From a checkpoint of a small mixture-of-experts model trained on Wikipedia: a softmax router.
Below are experts of layer 3 (counted from 0) of a mixture-of-experts language model. Rows are named router (the router's row for the expert), up (a neuron's input weights, with its number), down (a neuron's output weights, with its number) and show model dimensions 160-239. Each number is 128 + 24 x the weight over its row's rms, rounded and kept within 0 to 255. Numbers have three digits each.
After each expert's rows: a language model's description of what the expert responds to. This comes from a sample of Wikipedia text that the model never trained on.

# expert 7
router:052107157100144091116136134117114152145083146156105129105125131144155149119114088121147096138105153100124118129096097106112085125085127141150130154127162135125158102139112092102111135138169122119136115138113145112131119101137167152132136090
up0:142061149128113132078096121142120183113131102104146135156143127130118109136101106094104133150140094151134105144106134125117131140149119142136105105078128125103096078160147097133107132118119146139085119140106168115153143126129137156093156120
down0:112174155153123169164131159064156117153116140137159188130109105113157158131088126157128142118148144114130135149114168115103147126129143136129168135147114154114178099130119146103118069104112085146126138112141121159128110144194141124145113136
up1:108100127099145122085136121168127136155126140169136139097089144119112192111140112172132140122109126108106115125125119129087144117142117090156116117111140085136155129160117142127153135130089117117152118116132110123116145111116136142126113200
down1:156138147127105128112098140137121137122114108136119097119151163126085119165084097159128125135114116126080136133061150158130109108104122140129135131126153137139123093133145127105102136130183143160141100131121106133105122146146184123138158146
up2:143132081109124149139120147122156130133103110168182148143122100134098087118130114106138118122133121108140125125123136140096122135164120128111116096132168148089118146129160164150132129092144126115163138137127111126112113168166151159170109128
down2:164130135092093111100156133155088141130105157128131126137081159166123088153108118061116145187190097140124117131112144096125107098188151114065110113133117133123166105163129144115123143124120164168152127175148128124151172103152098128132103148
up3:091132143113138145094092127120097109089118072126152165157110174109091139154136121156122140123122138143164097116171154115124131106113143145155134111152120146152161150069104122129165126106090133125123117139108133142139120125136148159110141095
down3:118168119119168135125122101116135158155153143133128135111139065104118109111135127117116146124134125116128148148144158094115123113140093128072109142151096144075150128125154149161136173121114141120137136144155177131133151147113147066133154132
Description: Word-final pieces of agent, title and plural nouns, such as director, President, committee, -ers, -ists, companies.

# expert 3
router:167139124116129134073131126138152106138119165156093115164142134156186152120147149157168125123123104113132108148125099162181129135130153097145155156101140152129105125157105134161139110116090106169175095126103155090129129133118134137114093126
up0:107120075162127155119113146120153166175128096106095098102134175104149144124127151130100141151138133125167107085120159168136180106118102109152100136140145153144142145113128163114154132127168169120160127153154135103146142126167145145137124124
down0:137108153117115109139126155109160105148179101118092134150145134112167170140127168139117110125093141100143136103097117118107150178143119143134150128123111120090157132163115136088077159137114096167123088175142132100166093130126164169125126161
up1:151205129093172105027129099115130138122155153159118096144134122164125138175134132142152110132121132097134141104099107128087167060109174112105112124146111117101134103170125089113144137119115136088178144145116151109116135132114144165137184121
down1:109144150102145125117103174141139139038111127120150138121165134151123128107099155109109136170110110144085066131129098110115124141158127108105139124096153095143150140156113109098164131131128165124070132123167114128144145156110167143158131170
up2:098114124133149102107155120148114182093143099092137144168069129133143098130122098148102159089138127102094140099106122117140082104133113137082119134141112116124133169146119124166138129169162135109118118139114156139142126097108129124134087070
down2:143073141127135101118084136144163146103119090104138105146132149121156121129109116133115099130112141115098149056086182098115126085082156130071140158127145122125147147157148137146172123106167084155134111144144163094129126138105129128110134141
up3:178160167068136130133159104128130143119120126151116106150123134107132138146147159135163162130123141125131114151096124118081130093115173128121132149125153126167120131153149133089142145092125121116141118122120074113121116145150196136079099124
down3:128108137162140186107122146116168103116119108127094129116160138109167115137106129118133092128116098107149133105079108124144137120109129143126138096087127116108114123111121109121157163117185141094097122155143106110099116121093131143167122117
Description: Direction and position words after the or a, such as south, north, central, left, right, lower, often in architectural descriptions of bays and windows.

# expert 23
router:126143158101113139165093172129149155115131107135109123112131153157112132159124095151167157156122129096134147094124121114151127140091120101065188177130089125133112128117144152171113085177102122113124149119163140102129120118135130124164122140
up0:108174108150104145168136117134132115118133141126125139076107151146116171163124168090098100100106122146144188129135132205139139128138143113144095147177110138105142151078118140123122114173139108070105154148186102120108084140125200072131086155
down0:131082119141145084144126123129116145121151070132178178116113159110136163092093112111161133172133183100152139180110119174139125096116159111067120106099088138142106105146158140137160168145160129142115138110118117167134093113123115144160142125
up1:123132148085112114128091109133109077122124143178159099078142113119131160169082103120106129081124162149126122090141121120105087139143145122117110129154104149151116130127152086173141150135146168155147142115117114130133145164125089125123088142
down1:142146154153116191119124118123121138149086106153115142088128111133127110121129178105117139187132124110151151109138120177082132112131091131106129125119085142115115109160125114093153157068095118084121116144141134072066101141138120138139166085
up2:134174107123121148146134129176083096165161107128137128130116122100130089183105107133087105134141163108106144119069126131116099140106117159131127121146155109133163103141158131134101123136096114086134125120128110121115158135105148140141088093
down2:117126131148188134146121086154132123085145112131106135128123163141095074126149124122125153144153162127138143138144132098115150112125125143105157115120137131119129145131140140145118132111179120107135124118121133129164099123125132127092116122
up3:114183128123149148122120108119060156164105135077148160118084118119118151123102135137126157139107097139128112116117133100168119079113114120090165119123129157139112144097153126126147145101148123176138093097115143165173125154131104149170149129
down3:132097113092095078162128108109072128143097131143134136104152100128142146096084104082137125117186102144125118095148133182098119119133117155140165141087137148126154153121122156130131082128135131145141166068189110164086157105113156143143105116
Description: Closing parentheses and quotation marks, plus subject and object pronouns before verbs, such as ), ", he, it, they.

# expert 63
router:153101138087154169134122125141159130109124170127150126122146123122141158148109104127146115124127113108138149109175147113156147108152091125161144116085167108141131166127138106151136132111086123124142125132135132135131067142213110150050120125
up0:113107135135150174136092161138087152112161133117146099143131096148133126153120144127103129171133102118161167140155116120134102118130112117162114113094143108104151115135093160132137119110118168111146140083134163122147109128148130132140134083
down0:099155181172109146096119086110150106166103073137087129116115118122169156143132121137139095162139155115108066135126109138135105159182128141111115111105105140180129152105153130181088109151134098129113144134143137123110109139110130170136130114
up1:081108104117131153113110095124097118117115137094136166093137185126112133120086122115136117137147159144119144140135130151108172114095106146165171131117130098118098148121120117153062129122092131121152150120114146140162157114148115117152125104
down1:087149147118137116066164148140143138156122145149139123155118144130134136147144145160101140151169141123152154136149128161148148091153126124157098076114103118164147122086178096205120151136098096114128150108120146084104087116143139132104149143
up2:143119125172156132118107112115120160140163112127136161148109091114130138120146101151128100114117092110158136134155144140136101117123093121117116114087183067108147137184136138138137106115124076136156142120099155123153137121178157144173132089
down2:154158119128095159125107126138101099105164095135139139156191126121137137117101149124145126143091135130111094166132139136109098124117123085144108115120167066122097135154092138120139151080122138190150145105146119164102150087098124153114131116
up3:100146149123168095117106118096141133152140100152132050125139147122100134106165151076138136133158123165135156129176140117126118100135099147158126120123115112150109156150118103120115161090131139100115107115145106133099140161176103135105094159
down3:121126128121117113108125116107163112084113144141107155127126119156104147151120082128119118145122117118111111121115175087149143086151124111181142128109128138182141138094149136078143109138114132143159154132107140096086115119169135124141159114
Description: Particles and nouns in set phrases like took part, sold out, put out, member of, along, together, down.

# expert 2
router:134129131131135102138135165157107143130167147095107124141117157129136134136160149136114152095142131162115154130196107111157124091140121144139143093122178170126130155108126167119088117124137110119121107139131149143135140161112154099149114125
up0:142139097145143169126161136173124096110146117146164111071104114150143101091151155101121106123188098120175186138098117137142163088117132107160106155118128156118155158132121176160081109153113135165140109099167153124106093183161059109130132110
down0:159134098095134133151122121118076082107119131110109079140145069141095137122112099175112126120126138110194130131124167150120140154116112139144118132099163113086138128090117125099137122132128132160124141130163123165105110171098147166141140157
up1:138156123150134092145094104101092120125176133105114178145151126113092156136173140107167109174132113147137169123127150117157067139126139146138106182186130127134118152118077111144116138134165144156167101120083143143130111123120109129129098099
down1:093099116150106143071136115114135129164141090096093119155199154113116141136125081190104151143152105106097151079109161079109121139103152113131166142166157142163111136153118128108145098114142142154119149134165150139135151142100153139139084178
up2:139181136134142138126135129116103125137144126121142135116129124100081100134151129117120124148124133153161143125113104074118107175095104132133084055160142142091083166143159124126092133137106126141148139159110121088126150121096128109117132117
down2:192144129110138130151107111115128125170149102171113112134110134101144095161064146113105121088121138131125120084132108140103143130106141099138141124096137132141118125126116085138108155153077149188143129119122122112135104126102131131131137087
up3:157183151113103143104190169113172161117145175094140152113148116105129153122107131111138133086125144155127107133128122089117154113137086106094141113159133137150123130142104146130160121135132155154120145115106099078130170087157152111107126156
down3:119103139138135142121116138105126148152118089160118132146158093081117149189136117125124129112162077122170121148112133154122148138116124107141104121144092088160097130113135121103157175117108130109150126134179136126136171145123127147127137126
Description: Hyphens joining compound words and names, plus slashes, degree signs, prime marks and LaTeX sub/superscript markers, e.g. Android-based, all-African, ^{.

# expert 54
router:165107157141145124143186156141137093120080137140171114155166165127081126165074118133134095135122111093118184105137167129112131172126127145124105117132120137106118116147140144135133142107140100126098097087132094114100094178142125106148090134
up0:137128139113112089125119103118155141137168161111144131096145130161164134159102152139112171105145119119130144135171116115119147146122137114160107150094126139155153152119121142135085109182134072143115116099153163108100099126147105110113122153
down0:137122110125133084134091112126133128099101118112142125102169130147095153132120113135147110124060140152110168083114165107135165118113133074127163130117136101111122126113135131138142114128151131158109138107159123160148138132129154101147101116
up1:127194112163130135110128128136113133103111092136130121133151101108118154157149111089044125083133082112121084125083094150156142143135151159105149107084144149122071146102147149181134108133127162128126109110110155122155165133162090105125134149
down1:147125137142116187126115148158118124101066126139151130113127096142131154146142123078096109095072129113140112140132147150129121160167108113118161127146193125102135160123143155152147104127114101123128122133175166118134144074100126105106123149
up2:096132126129158160151105098108128082162151113119123125170120089153135128068143101098117116100108127133122112087137126155110122122109116158122152085137090178108134124131113098131116139121101110160118113109126111114143117112126097115103162178
down2:130138142148148088181133081098125148120102138130114124104164127141113057092133127088171119117131112149139089104084101143110108133097124130154095100129122125141144124096160102107089138113119107137107121133087154099151149127160120160154139115
up3:140107137117116127171137147134148138130133112099134122138145098091136088120130139187126112132142093161155115148118132109144152165118106173082153131082105126090174088158105153116117127151138113138081102120128154142168116171151137111102052139
down3:145122111152147097129101131109117123092158075197164118091109139140105106134084119137110096129118081179138137145138150147095129077115122131099094133136123108117126124107120127168122120117111089149145135184111124161150111115147120119129150121
Description: Column headers and field labels in tables and lists, often after a pipe, such as Votes, ±%, Notes, References, Episode, Goalscorers.

# expert 31
router:130147108163152129175136115115112122098153112110101124084107133132120090146123167120126118116112131098098126135143147135101105101132147116145091154147088146132115111155162136141122130142089134154147119182089081148122164163124097143126121142
up0:115096129163124121077107172133117155073162162091113109148148111155140155146107153096150164072117117161118146104160165122073143137116105076109115129104119155138168111112124111135127143126122098098141120129084145118147135147144104131096129100
down0:170096095126127140104133144141137121086105137133095113140110150105087157122126143177167129121100145149137176126119163154113110177110162081128170129166174124166137143144134086126118095153093092129109124148090127132171072165113104120127135114
up1:151122123154122141097111154081134112124116140116117086165139101125134100075127116096122095121103142150122101111116119175134119146164119115110133155127099103106145125114117143179172103076115128133079135128130173098144169128107103082135135118
down1:071143156157148122144133127093141154141123114110077156135148156183120108078140128140143145131113137137101101108081128119105126144135124134126122148128066120114107152144083100115102123150168132118163170150113158126113133122154092134087112130
up2:177140117102129125091144116123090143158123076119122134084123117147177136106190171113105129119141125151114157136136122105141132134109128140152110109152102120158111128122105112148094126098098130134122127121126141136131108153146147090148102123
down2:172129130127063110127118119136094104132093140148130121117144123114138165151202121095159177130112138095111123106150143145134093140158118137140139140125116170123133138167130105134127101122118141093091126113146133150134154168117107123142143125
up3:150101130150122122119162113109115140105152106092160157098095133145155126114142169114136069103105123145111180093172141129115100113093141130113146142152136116151113139137154125164120107147124116108105118133186083108148164179148124114145122179
down3:133085109124125128096152124099120113128138088113152146129101100139113113154110138130139140119162151156168120095128134106098149104112138125076135116128150122099149140142094155162144120154114136114114089101166062144150181146118119165140116160
Description: Surnames or their first pieces after a given name, such as Smith, Dep(ardieu), Sk(aslien), Mc, von.

# expert 22
router:086102140097109137101161101116165154125128084156133166141092107130160111134134084136143146157144139128150133144126111173137118114131174099145115088133116129136129140130135129115124178133096163123147122133141129152124148136133112159191133115
up0:137123129172127109176163146133095122170130157106201125169132123102141140071136130134118130116114143113137100118128092088119140117117130092135129131096177104114149114106113122106145103136137147146133148178138143062171153133120149127156134101
down0:140118113145165100139119134145159107125153131118172134157190181143136140111106145135138116120115129162103118122155121139147167104129075144136120104093117091096196131105113153082151163142088129136151128139136120141088130124113127091090126153
up1:118143166125139138146118111105110129131133163125139122082167099110157126126085104117091113119096097161107115166115114092117115083138101120112165133111153071129163072157143127092108133144136108095073141102122121113131139180121110078116109153
down1:149131102117113137187094161081126140131126117121148102140151088105145114147150110118119125120139149145112131117144150164099134171112128095122140164137179101104129090092120135142161131154111109151115116158112112157121104136110101091142158131
up2:153120150156159126144131132139141119148123123070088122138157150163141116124106191145133117175114124174123108130123123145112111093109117103106141078124141122143126133129175117144085127098161145153133119161100122161132115186109129129100148159
down2:150148104144157157141149123144090125142170135112099122128105135125161148131148120097094153175135134109140120119174110150161134118122134127105146128104130120129144103120147141095118132139131158120102136130129132168110134111130131115136126131
up3:109114156175149107136065107132157109125144128094175113167163135132116146136170138125161131176139096095150127125108133116138123153134199103130123163109113129138135138115171089115094124140106126103112139088110123151126119160117142109124121099
down3:155111113122136172155122109180146134138150142103099120158095109142101114136142082111150171151097136134134093164121148126116141167129088156128087132098136123162107130122079137085124108155117109138121104123099126117137148142124053105102142111
Description: Prepositions linking a noun or verb to a following phrase in prose, mostly of, in, for, by, with, from, e.g. "force of", "held in".

# expert 5
router:081114122160117120172144138128170097124134119168143115120134162099081109128131105147122139164139114125133094111111143136163135128133148072080106144145159147120081107153144129145103139104133152107167088153055144140132115160100106144124158109
up0:136085129149121095161121118152118137152106136153101143124115137135131139139123151157143134106097119173167163149161144132141122077128142090147084099097114133140139110091148162147049098138133145169146140112104138129112102157120131099140084148
down0:139123166161153107143133098110117150140139111120126140137154135144106183131132115120150090136128116154127126114138163138132154095127115143099132108169141098136128200104070144128147121137107140158137093146123110127161135149150123121128092081
up1:127120146141108154088132139149167152143133076117133106084114119169136121118111157114143164129134125124109113154124120142124086127144150097129092171116163156106149093127119154088123179110136100122118145137144129120151113105161100170151112130
down1:128103082160105120134145115179127112154154158144152123145153120114170135120097087126146119116167089111109122130117143123153100163111155060146136137116125117167158112118121142112151167089124125126156107137098112095128132169153117143127118158
up2:122140123138124099136111114131112136148133125109156138159137088114131137128119124122137092099154153110143095068118141091157095142115144076131090114200105097164167094109132156139099125083130126121159086135126122122109083120127142114129127105
down2:093141135152114114130074136160187121147111127144165079158120109100120149107150113121127140095118150143080078139111138149122126161130171125171122081131105158112146109139135159168137125109111144156102090104094094134116115105120118157113113157
up3:124111127106174136166122121160130172136146143093141128118086144115151124120142115133108137138103129102186172091112140097137170100084130122144143131121124103127141157139169108172137144073125180134134128124156140141174099114147140136133098104
down3:076111132147121117144153102100151126107171113163119130139142105107160122119101095115145150137116151135171137136106125115102149136129126102118166120133115098140126151132172164102098156140099079133148097120069148125158131146132096121126138139
Description: First piece of a word split into several tokens, often a Latinate prefix such as dis, trans, sub, pre or re.

# expert 40
router:147119153114085093141117123118123085144130121141141115145078156177101161108134129104096143100089119123152196115120146125126123168119139149072116132135125117164099103109181125096137125136133110100150111131141126142091084199129138138125135115
up0:115087170128099112188111109090154134127109140104134096137102140165100131065166092106096173130169143126116135106119133132108131137112087127131135085161135150151128178108107129128128132129145123138120103147121072114156085135168149136077139114
down0:162084142118154080178125186115152144132115141125119150115104112141136147122126137107126131119099130105140110124164078143114118102132138143118107102153146116158114105131069150136140164138131143142196141123142170106156116082123135119119128092
up1:142113118131121119147147089156169124108150087115103116139154117111140143097125186081103127134146156146126185180118156123116158148113102112138103107119137131166126128107159113100093101142145144139151116155102183120102099131143154147095128105
down1:102117133134149158137139131128120155146148122078119156124128110108136203112163110107096078085129140160109172209135173105153128121095132138103126124109117092136098124157134144094124152150095106140135132117091136095140090129128097119123119171
up2:131130155123153143155115098136110115087146151073112135170117130107115120146089128129104104129135084115181134102129166118159120121129142102106134142185119068136194152145131107136144115164117166120110095127112126089112147093124148138123175119
down2:140120112121109121167134132154136123093113134133149151165160142123089098171123103124120099161092150136132139126139158138136130124134144133130148174101153131169146140152140121118095123171124125090131127117138124143149096179107128137115098148
up3:116173170146157143155163141121073131092123111143127127109151104114159160132104137139087115116146174112166129097154105106163120133142125182096110141110137192133143129105128152138144126121104137126073156154081131121170156084152119139156107145
down3:122144178166133060117156182137175145135106143134095115127150128128135152136107161086118115124114140134146142080108133121130110116146129123152121107146141133143113148129087138119114091085080131161151140132104091088123123097151102165198168102
Description: Short lowercase letter chunks in the middle of rare names or words, often after a capital, like Sk-w-ad, H-s-aiya, Bh-ard-waj, h-ash-tag.

# expert 27
router:152114094121095087180123077150147109142098125121139109130177134134125131138121126158104147117091128149107110138162142125116157147129117137123146120106114104197150107115136106124141112144090098169151181142110107146175142136146182120146140130
up0:140104136142100175134164119134122116122109202113120158133113124097141136102123167108064136123152128154155128083097154132141125119158115118135174143139086161118119140126125141135136088168122161143138127120114105120104132142164125109149130104
down0:139103143141106126112125135150112152128119140108166162100138114126120140095111081152179076131130152141116146080124085104142157118144138117160114129163143129085099087173092166109191124131130140140111118078135138127109129107103115140136101161
up1:106148124122102128111120121117139093114105142097140151118123118147124115092131120143143101127114110095119114106104146156073121119135130095124130147099083127100104130134175167124149103151132140132119142163123142114155134107141172107114135145
down1:134142122126152160104095165154105138140136137113152153096127108134098105145107150136092132147159077153138120082135098124118126135091113117083143167093121111144099084141159132141177126112128079153109087127125121124119094145166126139139130116
up2:160114173143095129152117124119109094101123123125128147159078129121171117070130122111132163135099157116088128142156100125102123131123091110116123091110169111130112150103117154116120171141168123092145101105147164118186123143147135127155151099
down2:115120190106117145150161077122127139122146082142090156146121127152141136115104125086142131099121115102119098126142107148094145117130125097124139128096110111147116128153087145122150145114111133093135166097136125104121062149151116106144126189
up3:127127137099111128125143130106116125081134141136061110152118114153143156114110150174109139128094150109142152108134086124127112104142156149091124154134136139142140149130128094159153089134127108141084136142150152158144130141110095136113117108
down3:100150148137132110126144093124145114135108160138186122092137115141164129159111135144122119122124128139121147157114141133113113148114077155160129080120125127124124142162165150129104139102136117116187104129091100078127172134157130109157127121
Description: Opening pieces of place, club, or region names after of, in, the, or table pipes, e.g. Den(bighshire), Som(alia), Cape, Rio, São.

# expert 9
router:120125140114139081182151101159083118142138121110144146112112104096114104118086130142132110105134094134110108166152132121106109105137136157128109144152066122165113129119154120171111139145111112172132178121067098157104117164122076117119125128
up0:128130144106151144113131141173100149166164150130090056129152135166129111172158087102170136180109127153156076095067122159101075133119145133144102150140145140104127166087127096126115120165096133083151133124152111126124178114162112117132153144
down0:113137128083136106125072139109133102125117073118140146148132125104154104113141145119068132140157118145126159099145116117089145190105088154113170165132111144150133122164108125098151134127164154153070091120145127100133156152155117118146121129
up1:103141106100111104148119132144118110121105093139104188133126139143119070153102153141135126053190103160123134166115153137109140085127140129116095154104104123118138100161133115121120129127131122130101187144114121145158122147103150103183102108
down1:127105106139174166112116088172170145114106125152128127116107091082096143134179110133151157132081103111127143113141111149154109094093145145161119115110093131085131184125135113106127134148140121104144122163091120126131149106166113136085121136
up2:137108114101132129095112119134141160127186104128116090125086096104134149166127117158110129139096109136120170157101109149097101122135076121071148134128125117131113128107124144109135115145145141128116110124104156093123173129115130119093164182
down2:086102128129079119132125154167120096069110077076157123133133141144093163146122104160101113124123173136129142116112143109113148138122114129121126119105158125123141097093124148145118097080155132155095097135082130150131077139081151081119119149
up3:123115120112119090146165123143136156098126101165076151122089105125150134110117101145111149162098136126117159130107103123141122111160087138109149123098121158152101124095110097140135158126135150170123121137130123113084129127101111135118143123
down3:131138099132136121123121127146159145115114140115135093115123130165122121105119112111147124132115126125090150166117124142161139172130110116119176161091151114084109087128148136146115140176115114139105111134104118123134119194146158162089149070
Description: First piece of proper names, capitals or given names, after separators like pipes, commas, colons, or parentheses, e.g. D-AIFA, Si(actro), Jimmy, Chris.

# expert 49
router:126165093144128160130121118140156178118145153125151096156145162147121148151073151134130144140174156118150122098139116112105148135068140146131136125113135128134133150129179121116119086131130118127079147178117153085132144130130127096153154144
up0:100131117083109126152086121125135130088126137121122104144136100145151089135114131106166093100107086125142147135142120112160183129106124126132117124132119108142124100133140140110107114170142126146089108124107123109069146121129139126130141111
down0:132093142134114118143113187137137136202175103163102145179117131099117145154115157102151146159143099100151124113147104150165141111140137162120135128123143126152141086132124113138114127181118109128165115106120135133164121129137111130151134124
up1:137125124128145153142125157114109138096116123115155158137186152127162125126099137105160134162175135138129147107161117128077124093092135113087114154141138140112110153112127098164103126164128167149163109097191162131087144158102157162154114115
down1:114142128110131135126156120110156134101150102124124139134142146125129132141116167091129121113116132111091162147105140110117126104117092126121102173078105150112123149145132158109107138135141123130107166162122096083099109138144124146091124130
up2:138093125117126137092141143112144142103141141131112147125131111153116153088086115129137123129125175121161092136110098150167113083165144137108092138093128124114152129156126091141099105126103130135148134144110130130126162115132152085075183113
down2:136102149106122165133110144150149090111161136145139106182146138166144128125119112087147143117168143111136134110125091119153139177111158145093142091101154075154135096120109163116083156123089164141114143148128120117124156128141113176105117179
up3:130159099097113138106118126134099142158089138148169135166129160131145097141131148082155093152120149183099119120109155125118123146108175135172127131145136110130137129125168122127153164124121152167169145060116162110116118120116114160109149142
down3:141150197119115138173153120094119121155148109162129143102133112108138192159141128125131127129146095149112095131091168142131130152112122119111124114163112137122060102154107140143114098133152085092144105167144107189095152168106151141158132162
Description: Sentence-initial prepositions and pronouns and demonstratives, such as In, He, She, This, After, As of, Due to.

# expert 46
router:096112113149171096131131126125111127129106152146136124107120147111105084121116076114129083119140071139128097094102115145111134133139140124136087131093126103117102086155105129167130136131162120149156109102062124137132135119089105128136165129
up0:139118133097126125145140157127129096115118130133066146114146071158093136125105113117116126123126121128158119106131118152140131094152153148140114175106137103145112131124139119121171156134129139088176168086148106139146143127076160108132149134
down0:088085142094124093118110135143155125131131139152124148160157133103071111126138134081118111128107082157147161116087145125110105163145138147127147117130138105137129138191129150118148117129110128110147133160144138089133114099131117115136097165
up1:131118104084137107108160147088152116105143100119086134141106136117144136115107152160106149094125108126150124132112133150123132147146151125125108131096087121112163121168151116148134108109147097163117137122078145131130141120153130089143133139
down1:077114129136110113110112116121140086109109088103128109146122144145105124111137151127124110147172111053143104137132148130124133108161164109091092126146121133147153108092151118118182125170113105135142146137143112106148099158147143106118128146
up2:143134093084119123121074151183114097144150137096152138101147108136157144130119146098120132148161108159106137129105216097099176083135145125147112114118145113157144159156096093128145142150137176120141097147115153173120134128115126107108139143
down2:163137142111102123156145144122143094124146154139110131128151121140149124105165144169129137121104135138177111131104170117144143124194120126131124115146108146149171152119126099176095126140121161120134130090131143127068098133143124132120099134
up3:126139117113152146142118129040126130133116152137087092120120132105137147119084145162111138118120124127136124105146134143166140127104098110126157095125138125070109112176163119183146076119146164143162100144109112096106130105147110141116100108
down3:121121140110121159115127129124129135095155115150128135150163132095168191113107133082149149132160168124128134119123127112142082124096105128125177166171166139131111124080106109120115104155138127133174119166134173139116139099144164116123146130
Description: Stems of technical, scientific or academic nouns and verbs, often before a suffix, e.g. calcul-ations, mechan-ics, gener, research, process, design, model.

# expert 21
router:093133148132107148131179111139162141099161142118108157112112154087119130139160119134116140070120152178163102151103124096147147130143124110126127125142128092148183152117096133114123145113086120094130133101126152144142105155092112104089102129
up0:138127138156129136163120127143107103076120152151165108121139157116149125132099140112118150093145104131082165118146085140123107158101136167148180112132112140134130085163117095149152090113124095124091150166162109108141092150142143096194118083
down0:122107134136117160103110150132141117118146063113118114158141149164119133112116157126106150109130134133122126139086154153083118110152111136101096166103137100129181172159093144157120141140122151138127094151106140123106082117104098115089139152
up1:103130119125117156117116101112111125132082145149140114145141111110107117099193085131173115116085128097125121126110130104128117201118148141155121071137117150125116124124144141121110121139115165086145145163127125129139104133119123158168107151
down1:149102096130101147143148137143152142135136140145101114130123128142116112126071146173121151166100140101138134130111185119125138104146104120137119115165120160121133137182154124168127120129157083100172136167146141104136146081094134105103128143
up2:138132101140133097126124121135108143136083158088151088114158124167158123140145113103116095104116142076153147103136123167133151173114139153100130161096160160134131144109147136087132120117116145121151134156149100151118124113117128134137169176
down2:137162158087110120118118063161146128124132138137080125121105182097109137153146111108153127117116130179129111148169157088139103128138109094184072103118112117117116124161134152123145129151152123155128154109093144108165134154163092130105110153
up3:112102132112207127120101133129122114135113145102134118148152118128113130125146146114130089089165102124091105140133129129151086124181132135129131138161090185130149135125119148132156135151139127128093129104111117107149129115160119174172156147
down3:120137118118108118151154125121097155073153126188096150156117118135124157131112113169117181150125152113139172138150142118130092086116147167114169134159127110139125125134132105120119159119163104144129143133100153145100092173136153078124106099
Description: The words the, a, an, and, or, nor, especially and linking two nouns or clauses, e.g. Mayor of Warwick and member.

# expert 62
router:153124131102094134145096073097115196116147121122137132071094109141192147121100155132118137085113159137123159158112128148087093129096157160154143114111137106098135108136106118131123148145135096152109146131122131104153143088092155120074155143
up0:142131095158139140075140113163163123152155127162109160101074133134135159115139116130090093167163153125143123127156143146146114099145144118125092131117135123189086159087125121159143130139134147124135108143139142128121131115129121118162129151
down0:116168123096127139112108122117115083110100136165094132097123116159131119137097132111171132106144123152134157143133132144090121094116132137130131142116193145094134107122115156122115160110119097106110119136150099140133155109148146138104161090
up1:121137103156113107134128104153156141069147157124142149089122101125147130142131108115130103093110125127154155100130148134128150097062141109114153145140111129175148148113109160113140149131129139161094116108126168149102134154116156174157136147
down1:126092137183132117138142111159143113151156073137133128142115130137146124138124123135160137143131166134147158130111145163136132131181172129115104165103146154135131127134113098123146122157132114081145109113148151143148126114107104119097123140
up2:120117107105145145106139123150107119108149128115137112125142127131123123179103124131141103130120130138134133021110107092106140143161145171167118158112132118147122090156123083144134096111102132119162117132129126127108102133124123089168127105
down2:149156161155130119129080132130092093096108127158103115092133155183081094155119157123116091121123149129172041142108133135083148126145123133097148107138133117082133135131103102158122117115138110104138149101121134135118133167115143129131095138
up3:149121134133109111115116120117147131127083124170099105171157123117129137146127120154144181135134121134112107123149099118107169190127111139173136144134163154168140139120154095108133132097153134164155113085100161082149108146166133114133112138
down3:109101157163130176133107183100175088099110117125125129096136131168123151143154165132134125106132192111138157140114134141132117101126133112120136156090132133118138174136120100147124145164093130127143130143117109143096134129098121144123140127
Description: Final pieces of proper names, often non-English, ending a word before a following word or table bar, e.g. Duhok, Bulacia, Elstree, Ashwin.

# expert 19
router:118118108137120105097113133127108112134068135138126133119152127120159137147123114135129072134139145151121109088106075143100121125081108106130100149097162097127156095107125140112134081142124117153118120102127100132143121104108148141130168105
up0:117135085129154173100133104144094129151145108127130145124129128139119125138152150127125162107137127165127155098121149078153120123131129087103127147114121141155139107107139115117117180161105177090130125083145109155135125097095087159171128127
down0:110093143081104192119110108095106132116125146129085171143122133159151092093113126125125122119124145117114131108090126159163117161131109106158133135153139133097185170139101124114120094130121101111117156123154129102118120111094097123122142158
up1:145156131077095089139147138169084128118103119107140116081170124102158149126138170140123139114136122102155111115158128098107118128149134102151124150126130065144155164143119093120114128103093156131183164117144179100147062145134143098120142177
down1:159148096179146102101124105123109111112129120163125103123162077139129118147122080123169142110107092124116101135098095096108160155194125160084180108143131136156125100082109163097133094112088096127127165129144113142145137139137130150127118114
up2:115113134173130151135085140142119098130160175143152153140140110119123142081106128109128118124124119117156148137106132197101078146091116149137096124131159159128164069164139117152124109165119117105093107112127155112143122154151149159065117110
down2:116166143124127141094075174124174128137161118116143134134114136108141206150126116167079142107143157124128121130120135137134067147127156181114125126155137112066142128131134136140164123115110117080116115113125138103117133140130102141117175128
up3:146113161136164158118144129119074118124090089113111152095164123137107139072109156143069145120119119124101090146153143101124146129149137131122112125128163148125161124179066132129166121162158129124122101117101084118107102108080145132113150152
down3:145150144164111159110177162146156159124099091110129121157071129108120170110124095109125126115087105161137100146121102128129103120107116159131132153071136100147142090122119113145120136182134159100134080146132111136141157137091141111135115176
Description: Subject and domain nouns, often in institution names, such as Studies, Education, -ology, research, species, football.